config.yaml
d_model: 224
d_shared_expert: 64
activation: "clamped_swiglu"
router_score: "sigmoid"
balance_bias: false
lr_router: 0.000978
optimizer: "muon"
dataset: "wikipedia_en"
Below are experts of layer 5 (counted from 0) of a mixture-of-experts language model. Rows are named gate (a neuron's input weights, with its number), up (a neuron's input weights, with its number) and show model dimensions 112-223. Each number is 200 + 40 x the weight over its row's rms, rounded and kept within 0 to 999.
Before each expert's rows: a language model's description of what the expert responds to. This comes from a sample of Wikipedia text that the model never trained on.

# expert 56
It responds to: Digits in statistics. Number pieces after decimal points, dashes or "population of", as in 45.8%, 2–2, population of 12,173, and spelled numbers like six.
gate0,99,217,214,275,199,168,201,191,142,254,130,144,246,180,204,168,225,239,121,168,239,131,157,226,164,255,225,292,197,206,169,159,264,164,187,264,183,233,166,255,235,203,171,154,164,228,220,244,174,199,212,228,231,137,221,219,175,212,194,181,256,220,187,209,193,168,210,206,183,188,212,237,150,155,190,185,187,199,161,242,229,181,159,270,169,120,236,336,168,204,240,246,156,123,156,191,133,270,192,211,255,187,211,205,248,222,218,146,159,315,206,185
up0,187,202,241,184,246,219,163,135,166,258,169,162,311,169,228,153,219,230,242,198,182,301,183,252,222,189,195,225,228,190,152,243,208,174,216,234,175,172,224,164,264,236,225,189,183,125,173,216,159,174,96,161,276,223,281,275,164,211,255,231,196,255,160,244,190,180,193,174,177,159,224,121,205,260,218,181,215,193,172,166,223,191,187,142,234,169,187,211,210,225,183,233,210,268,167,205,212,293,162,157,210,156,297,181,241,179,141,211,196,137,202,179

# expert 8
It responds to: Numbers in table cells. Whole numbers with a leading space in table cells and statistics, such as vote counts, scores and percentages, like 51, 46, 0.
gate0,182,219,176,181,220,225,256,232,246,165,230,217,143,172,178,256,327,186,185,196,184,211,186,244,188,187,235,218,213,201,176,267,173,193,192,177,103,168,283,171,185,211,233,152,213,230,217,254,183,142,188,155,190,192,252,213,221,216,259,189,252,149,129,162,90,173,165,160,158,209,187,231,241,163,250,242,244,132,284,188,132,244,248,196,188,147,193,158,196,165,269,177,249,213,177,199,206,220,250,208,174,171,163,182,246,163,235,170,160,184,194,180
up0,201,243,172,151,219,167,199,319,248,207,195,181,135,140,202,283,282,196,147,194,207,203,182,229,190,185,178,239,197,267,230,204,184,241,192,207,152,216,229,188,156,163,214,118,210,190,174,263,202,177,164,177,207,198,216,193,193,187,225,209,226,134,159,187,137,179,202,186,224,241,212,229,230,156,273,291,245,171,275,191,153,281,236,172,181,121,184,178,161,170,304,173,244,215,178,204,176,264,264,239,165,188,202,203,232,172,252,189,140,165,218,197

# expert 12
It responds to: Digits inside numbers. Digit chunks continuing a number, such as ISBNs, catalogue codes, coordinates, years and table figures; also century after ordinals.
gate0,269,173,206,201,158,232,111,180,241,221,228,160,136,202,180,207,239,206,107,180,212,189,211,184,141,190,175,191,203,185,248,230,213,155,159,198,208,178,168,213,140,186,199,265,168,213,256,203,217,196,205,211,183,150,158,196,149,156,177,263,172,292,188,209,245,259,185,205,189,175,218,212,168,106,187,186,193,142,259,177,214,238,142,173,170,185,220,230,137,212,168,176,215,188,242,189,242,179,231,178,161,201,210,229,201,229,167,209,201,256,269,176
up0,214,246,247,183,179,231,220,194,220,231,170,199,220,214,227,227,158,155,245,153,140,200,210,208,265,189,185,203,270,208,203,137,147,160,220,197,214,189,143,224,223,245,177,237,219,218,135,179,213,229,242,157,229,147,160,113,219,199,190,200,105,138,204,195,133,167,143,182,206,157,181,274,158,302,221,226,197,230,173,199,188,259,247,224,232,211,179,172,120,203,162,236,277,289,213,197,215,197,187,253,226,193,220,190,168,194,209,189,147,142,205,181

# expert 45
It responds to: As, St, inner stems. The word as, St/Ph starts, and inner stem pieces like est, end, onst, ilit, ific in longer words (reconstruction, facilitated).
gate0,270,211,265,215,222,197,178,180,185,119,302,214,237,224,210,212,214,214,184,180,243,237,178,196,183,223,263,166,242,195,95,255,201,235,250,154,261,179,248,136,224,193,170,218,201,144,198,204,116,186,216,249,220,193,240,303,189,259,176,125,119,133,174,144,156,284,178,161,200,212,167,240,210,196,164,183,224,126,212,143,266,226,166,155,194,150,185,186,208,197,225,209,237,257,217,221,167,319,190,206,195,153,180,140,188,137,212,244,138,231,233,177
up0,233,191,241,142,149,156,146,133,223,202,257,264,170,241,147,143,129,251,197,162,193,257,217,196,180,230,239,211,223,256,211,247,217,255,166,210,227,200,178,155,284,238,247,252,204,208,203,243,121,190,236,205,218,230,225,243,182,215,241,177,130,167,122,144,238,204,196,192,169,223,189,232,189,193,122,255,207,159,237,276,234,156,80,216,181,163,193,152,212,216,227,180,190,194,248,254,219,295,114,122,196,228,108,194,169,128,191,231,206,183,162,215